From a checkpoint of a small mixture-of-experts model trained on Wikipedia.
Experts: 128 experts in each of 7 layers, 32 SwiGLU neurons an expert, 6 picks a token, a softmax router, a shared expert of 64 neurons.
Training: a variant of Adam for the experts, 254M tokens, 7746 steps.
Below are experts of layer 5 (counted from 0) of a mixture-of-experts language model. Rows are named router (the router's row for the expert), down (a neuron's output weights, with its number) and show model dimensions 0-255. Each number is 128 + 32 x the weight over its row's rms, rounded and kept within 0 to 255. Numbers have three digits each.
After each expert's rows: a language model's description of what the expert responds to. This comes from a sample of Wikipedia text that the model never trained on.

# expert 42
router:151150111091129129103130098141097143135104101162144094120136184129134114123152099147109077161109086141091152203141135146149155050069071190151085130100157112084138139114188134139164165190156161211149110108204152171147076173120107114117174108104124082145095062167145082114150187124186122124108131135082147148107161114142169153149135159155148162126097096163142163126116140176062098074115127121113183178157131138138114157164134099155155116154140155134073114196161177109127166114086128215164140134205103158164095152147132132109133097183148147130137111102128126118100079113155126141143117175103136134129139128149149140143144166163099182101145165124132135136081106126080107115095078149148147103109139179138199175125189099191073092163166129175160098140086122074110153169149187
down0:186188084128107079063154201118098184169096139123158125092127137140133151096128077168120115095186140085126167137144130181119080095149154185092069173152122111072090143124091131098139120089107111137082117131101062142136118156158153125076099165126125100105168150110114147164105105080117157158100144105130120169136103149089125134096131096149116120180141153116105087160052125149061141127103103075211149163165149158109144078089120101116092093061147090076162139115133130129151121122082126169097073108161117095169171100139078135069079224154123130157084122173144108086091047153120143183121160107120110118110152147127105113117133174085124153123131182114069134144215138121133145133146083088115099075143143163121130130112160079145137126110145149135142068137164110128132185166124124
Description: Sentence-internal the, a, an, and, its, his, their, whose, often after a comma or "of", before words like first, same, other.

# expert 51
router:153156079086143135123094092137156131118065116169138089113125110169105121120154144143092154165132111167153131152136117122097139081103134143154089147125123135080117119105151151102148142132125167190136180180146144137123103174127088086136174205141159086150120131139130138090155153114114084118110098129115165157065155080158142105112126152121080109176092117083136121124094116125068153132129144114130213195123106165055147174165169184118111160144151135130063113139152178084112074192077087191132073110161120102145137152151158137069188094174189125156088170153114123111124095162184106144145106142119179150149115146130170094153125126120115147110209174072160079097122054152108139137118058158124162144139156194138152155150114067199104075123133129156153085125118133063098143071114140
down0:175075201125080086155109109093177182148128137147185163091117090091145119094118126122108120164101121097093085124107159087155206062071153165147094120190134172189131127064144176095111170140074149185154138142186185122140139202163159078130103128123099101140203145161111109129147125152155136131092168106161174115128178118134124094084114134123194213129113124127089147100139124111130159130118074117124098151112139106079093227141130116136097166142118197128069132144135150102179109112163201160125144166122086144113118106118094086187127127103131125174152123151119130119110148120112122136101113142122109128097108107131097108104105143079110143053111184151119102136132171147134160124100090159098098134086113156131162175146151171166093111154139152119135113117031148160132154153092180
Description: Punctuation and words introducing credits for films, albums and shows, such as "Based on:", produced by, role on NBC.

# expert 0
router:150160093084094130099106083127129168113069111189144066095115137159112103091090129139101096160121116116141185176115081146120126071082098204158056110140116088115109151086182165115157160137127179189140143134158206140154070143097153071125163102106184059131101086146160128104110153092121122101161132150118117144072140118186098119132144145144085110138117108149124159140101083140086157047138149126089140179160140146084130130132145134177155153104137152156056133175155132100092139123094105215178115089156100121156063135179148129122176140161122140118125115067147138108094109141132111154130129163118176143102147144117160114106112135155177222145167126159150155124110078096152132221127072149167091122108175140120146119161205105132111116160102181131155088130113129126135181102132158
down0:067147138113141108155157110118146125130160166113181153105172116087122111038116112099153097116175165117115135144085099162119130110098172174142114113160128158217143140105130145143112078153109088204153105121151118099046144171122096101149176140144106108137148115129143183138133142132126184163166159123139084108106122135121149098128145166123095117102148128148174137131154172183129111133111133166060151134139107182109109179171207165138128116124101100121165142150095058137171183143122081116146103116109093148140064148080125150122151077088131142140155159079126072140112084102126183126191105157069120107147117148117170119054064160096174180121080140112112118150097236142101156129138205106146116098160070119098083134075133130116132123146183063128120075145181099158106121120143148
Description: Table pipes at row starts, list dashes, and plural common nouns or given names after with/list, e.g. memories, devices, civilians, Giovanni.

# expert 31
router:154127130073090129134098107118130157142074107206140055101126137162134092100086129121112082145142115100150177181100069158107137082083108193148065118128097111115119155119199151122143169135120160191138141130186202148171076146092163077132164105081214094157093088152149120120100157099115110087146112144102125158067135117139121121136135137109093087126103104156109156138100080137102120070147155118059130185137132157065129122140109142171142142082131157120048127182186155115132145116106103201166120097146118147131054119173136150118164130163091149113128106101153142120099099150155114158125113158118169122110144128122171085116134147159164193151180140163144156139102075097172147210123090135170100104124182158116154126183183101146101123154078170168179092154111123110137180117133146
down0:130132112128169132110180128149109151148093141128117100158053164153100084157179127156088126094088127187109158144099123121071064123182149205158122166069130127104098121146122084115159150103109123106090102090183128113140092139124108075117112129090099163140087121050180068122127068138061137092116107084115105150156191078118156113085153163153112145084134127149121120104150132140087126127131158127175124098105140142144134146127112159155099123117131086108122090152090146176098079103105197180134100157180129125127210137157111061114111131175163133161177060168138153105169155211109118104152140136153132135124090171120137125170169132113111081147173121121147150073138043144126116182091110174128194092195117155158158156129150066155067074161113181139132137106083141134141154127099129
Description: Common nouns closing a noun phrase, such as cancer, structures, organizations, instruments, plus stray list hyphens, table pipes and digits.

# expert 22
router:166170108075121094120109088111107115076122068174156098134103132196156116139191130081144091156172095102082142163128144154084125114119093174104087147134172153077112138113163138155118106194171134156172119149173145163122088141087132155090130121088141094122080132103176061117142146121160114124082132151094139152073170122127105140125122145138182191171126101122137194114131134106121142117159128124137216150164148125073147131116138117135187102138165144100033113127134137132119144108119100142129064113174088167133126178159112127124103106130098141099116158130112157165088086107113095166153111144152151145145135130120190127142145153170088250132178121120149093108142113124130125141136044176124155105154177184117197118152224130196103130190138127191170126145103117088122117140158172
down0:166159129095141099176083064059101161077132152103139111213090176109126149131136164187193144132176076146092114105153176162095119104124100108108124154097147138096075153127121074184096120063130127161105121133074131158113158123170146129114136129128136193105178087113120058135151118132180144141104153167102085132084184164109108149149138156093129182047119160104108149154119142111138122115108171117106181094109154130127099136161111114160101140152115108121095168136132137115151126140162187097144104160127096129111162051120096120171111107057078073158139157098101079140126139119109115151135076084177075114161136141098152091134184054166158097147173129126145113084132226117177108156137100142117141117110117158151156206138135120128130168139112166120125076217138136113114185113158131
Description: Clause-linking words and subject pronouns in running prose, such as and, but, or, he, she, they, and contractions like we've.

# expert 37
router:122142131128133113158143114132130151184117111136157077161089086152148095113170144128107120144132094090154133139147147154156124142130063129116096106124148106097150120100124167172168158131155189201166160107174173149118107161140156091132190120155152085099098128127199091115133141125109112107096072139117146129083131186133184133185155135164148175110129115125155132154128112179157161087155052106089127120110181160100138149121143094143128063106197187120083098114138159108189082083143103142144126149129125120141109104122151160089114123143074122123111206106126170145081116172094083143153117126147180134088154100168167164168141154159099130087213118094151115175152055165120146159138076158177091160204120171109159142122134052195097075179133147183168108164100146077132082105139179
down0:191133083126117147159144205137181087149135137117150112164132094159116166111172186159083148050186113171136154136086138131132095155100084213090134090122121139098111112197105124110177187104159071085103069121169135078128121097117104111073123110149082183165176090099105134108068096170126141179149188132115162135098121160108079152167191123102083178096157126140140135142160131156135096141120154162131098141143164158146124134143074140119088068185135098118094141155098166176131134129072120106130135128168110049145104166155140093130092145094158205165094089095141071119094123146121149141118141180123125112056182148122145153162130120134165094163132157089093060117151144141164125071169174119114137090120139097130171116108108129116090173142160080103159128153163135090115092134102123
Description: Words following was, became, as or is, such as such, in, with, also, no, and sentence-opening "In" before years.

# expert 2
router:143137104075112119103093107137157160105107124178152072109115122146112085094069120139134101163133101128125180148104095148114154079091126204178027108123138104093097113102226167132151187162167171184141119149175191132143056139125151076124162133104183103137097072174161132106107181127136137098136121149124138116089137122163119144124126147126117109126093109147124167144075095126071138019141137130064147179127166164073110122143142125187147158125157181152062144169189143122132137109070087197192115103141109110151084108148120101106145135132092134107101143108148141098097100168136105141157124159129169139113137136155167079127109151140171193103160146153160170143118074099148123207141079155160129128122167152139154100159197084151100119147131170135163100137109111121126163117161150
down0:166096121160128177159108197122045116133168209100139150145110167027111069087120127182111130110128142097161147098140127112084134136119097113123056118126159059195078091142128115096133136157114143132113057062106125175104082081161113102088127128107119089190159181147138069146142155178165079138180112149115159153111092160166174097138163117147106151150199061172086171132143116133133100127108107103136187106168105128151133104170156148081129187159138146098124094132074189147113143127149116080114116095174150089155103198104118093113138180115115160126132139122058140129147124182114104115113112134091095120162154178109087119115162127086164162138157138114127152118143117080131071144115133122109098119134109118109090161126147154112105131093156110110185102097159204149097100126144183
Description: Numbers and pipe separators inside wiki tables, mainly the final digits of times, margins and vote counts, e.g. 2:16:56, +12.314, 20,388.

# expert 44
router:148178083130144156111130079138128150161088165178142113127108110184119050149184135103111092110134098165123141107103157121109113113099066138127071134103152140105092124146166121111168151095100157146121150086162204173163062149125111054128184094112147094153117114147122122064126150112083127146163111059054132142137126154134131165155110155141140163165154099073123130164104145121116117119161138113163153149130128092058136180116078077169099153162141142116081078164118167103163151144110112201127145152145133094104091117119198140093120166127138103120105140100162117148130126096126076169112121122131175138116089136141124138123145109210145136091185171105139152080130024105121124221186084139139128087162117152143162149178128110161112164191159173146216082084121149106145174140111131
down0:124080130143109103115145112130128189114159141078126129174131117123098174124169171137098174048068146118115155121142159113116173213144080061107105163155168114158120099135141117147151172162147085167173084132107155136078120164122078140074081150162095146127141191057132143105092131163170140103165151125149154085160096151077125137105086091127176125089129161054103184106120154126122069171116158106172121100172055135130113126118212156087139094077071094157169175137098113177104092120104140074187147150123127134130094131110136095095170099096139109171143168184081135089143060117164108121111088129116111089150127144143072157153172155113126127176167143138097111150100113138074108114105112074184076159165131145076154090077119166141139124069134096110127142137152134114116141102144158
Description: Line breaks, dashes and field labels in infobox-style lists and tables, e.g. Date of death, Member Association, InChI, Silver medal – second place.

# expert 53
router:137152120090117103102109102130143155111074122199151053090120115165112103098080118124096116157135119123137193178116071145111127062081111189166048109141131117117083157090168145144152163138110175180156156135172189142131064132102157059115155101076186077124066086160147144096094159096136126104157119151104124152073123129154106125112119147116094102134100107146141173127090076135076153055150148106088127177133141164089144132144112137180164156127123156135062129175167134097118136101099097197194112077136125133152080139147126121122168141187115129133125134071157149108095109131136095135141137162120198134105146128125149078112094160129188211116174158164153150140116078100173147219120079142138120108112179146144155118127213096156123118162114158141156086129101135131149162127108144
down0:128172130070086097144120127117136128088129182137103142102191132105149121022176142159166077136157143116145135160040098116115124144140092138142115117034125153199103183160145130092119160149097116060116135106117140092117104130121100119141144113106049165075120117175130204076115101124170103133170117171148125169087087110125115145104142136120121111130122092135170130086146102146096119157151132131115146085166151125166107066142099146081052156130127090115108177066131184125057101149106117189122084095168098059161113095137100084142189121089103107147156144137127100124120120130166134098133159141184114122142179124140139115126129148152106201100143167186169152107157141182153101114104074095144143173131134088153144096118113149130138179176052120141131116204146160166136138138181148
Description: Country and place names like Syria, Palestine, Jerusalem, Chile, and nouns in science citations: structures, memories, cells.

# expert 7
router:112132130091087111081155107155110171125141118192111045109120119144158100130124145155126122172153102135113175170087104138111139099114132168161040100111131133109105161096157122117173145173119154150156124146154222177140033119124121059125140126096149054103090072180135143076127142134140110123156116161096147137077139130195115114119126138130068123142112102152142186133101124108072130030147135133081137158133118139084143156145146142188154184133120152106040160184180131076121136104085102213157114128130090101176102132153094094148138130168120144107111137080126119132138076117125110140140133164130140116103162129119175103122157135187157141107189161122140149109116057095137160179146086130105146149079153200145148106142179094158076091147138187147164109171115107130114166104103169
down1:208104135125126138090045091129075154134069151037144174132187128066145122182108097167137161072134180148118105117103108106150130093048131141074163164138124129098145163127120163173103144132163100130060087132152168038108091156124138124128094140114118149186116129121117088078132130138117192084151156081114094117132130120041136110127095121144147102082125161090160170161097069149162125104109125097090135158098158101150111128225109142108144099111129095075162140098070131180189209099122165112100119097153146138110142176108152135111149149151052071128112126159126108142122172114126162160128104168131147143143142142130107134167127116155127129187103143132147189160147130083104130133189129153103131123151114100165111150151118132148134086155172135102114138150116072134158127150216093
Description: The space or first token opening a table cell after a pipe, especially vote counts after candidate names, also dashes, bullets and team names.

# expert 27
router:146153095148132127150123083128144106137130090147166088127073152184161129108121141134159112190177121101120142162132145126151157147119097182128110129137160121069126120082155149148170133167168187161179185159157128134111106169118144103146173098117183090127096129121174067135151150122135097135110085167124173114086156162131134135169167172166151227160157107129163165129083144125161133060148113112061181162137124119104120153126174086133188081121155159133082147153169122131148103104137082143148102154097078161146081117188146122133147122158127122120142186117125145144119110190101125146164116116138145128092099117180198145137123170149120129116206129122176145094127087146121140167109104106133136103199152182071150139123244121221086140150143160168175093133062157074126123119175179
down0:144167083068135135141040161167060148117111144159109149150095070126135153098132153148182132116125072079080159144158107142066076083166202112129101123142084155182122174155114123148084150073145173129194126155077120113119110131111163074118107109095163176093160093122094142096119128145156156151052113147116115132120118139141097121119161110081108173110091144169153193112090143111084137212117176128146150110079183096111146064113088102125123106090112150156137173145099091132115120132155082162125069140179074124077120091094101148138055133100132161093095151080062156105129143115137080134155172166163142172105145103129156109153111131100087106166155086126146126114104152145175136092118105160158134116106172087122068152181168131102126141106093142085136145129106083092162127095152059
Description: Forms of be and hedging or degree adverbs in running prose, such as was, been, being, definitely, certainly, only.

# expert 38
router:122115077069099131107083108082109142123114131185179057128108133166147053110136132145104106180121080110139172152085134146099124069083103143150057131138136147137121128129157154121166105136113159184126143142174197117138035153100125055108159118074141045139109085173166128134168174114133109121155097125096134152106166114161116162118096164118096114170130096115137187166101114128070106072161109104110142165135113110073128145164131115210158145118147175115032145165172175076135126085110096177174121119125109114168103119147115142109156132135128110111125134075142143133097094143119062147138136165130187131091122173097154106112095149201146159110169156113135105152123063100096152178108090124152137145120166183114154114168169092136113106196136147148162060133104105107137176150090140
down0:074094094120080117142143121079160180120090207171109147057084123135129098104102158133146170125140145105103122158114122130139105176101119066138135091148124118100109130154162134068118097105160160192148092123109115144106098095090101134151130121137145123139130121122095096175136146128095103110076117082155073063138145088136084071031142151169152108168144148168153127101072112136125118123190142139091105175118179123110189154121096069142114101104098187095142108172118128142116093096122112140114122129122194172047120167116178114135064095100139098186150136098140153139081103158126082116134151145144163096159092157075136149144152109152120100194123142097114142205133107178112098135117142138185151064099090101104145096162132115163250161168138067117115102083120083104142113108153129
Description: First word of a table row or bullet-list item, e.g. GameSpot, GameZone, World Health, Four IBM, plus years like 201- in tables.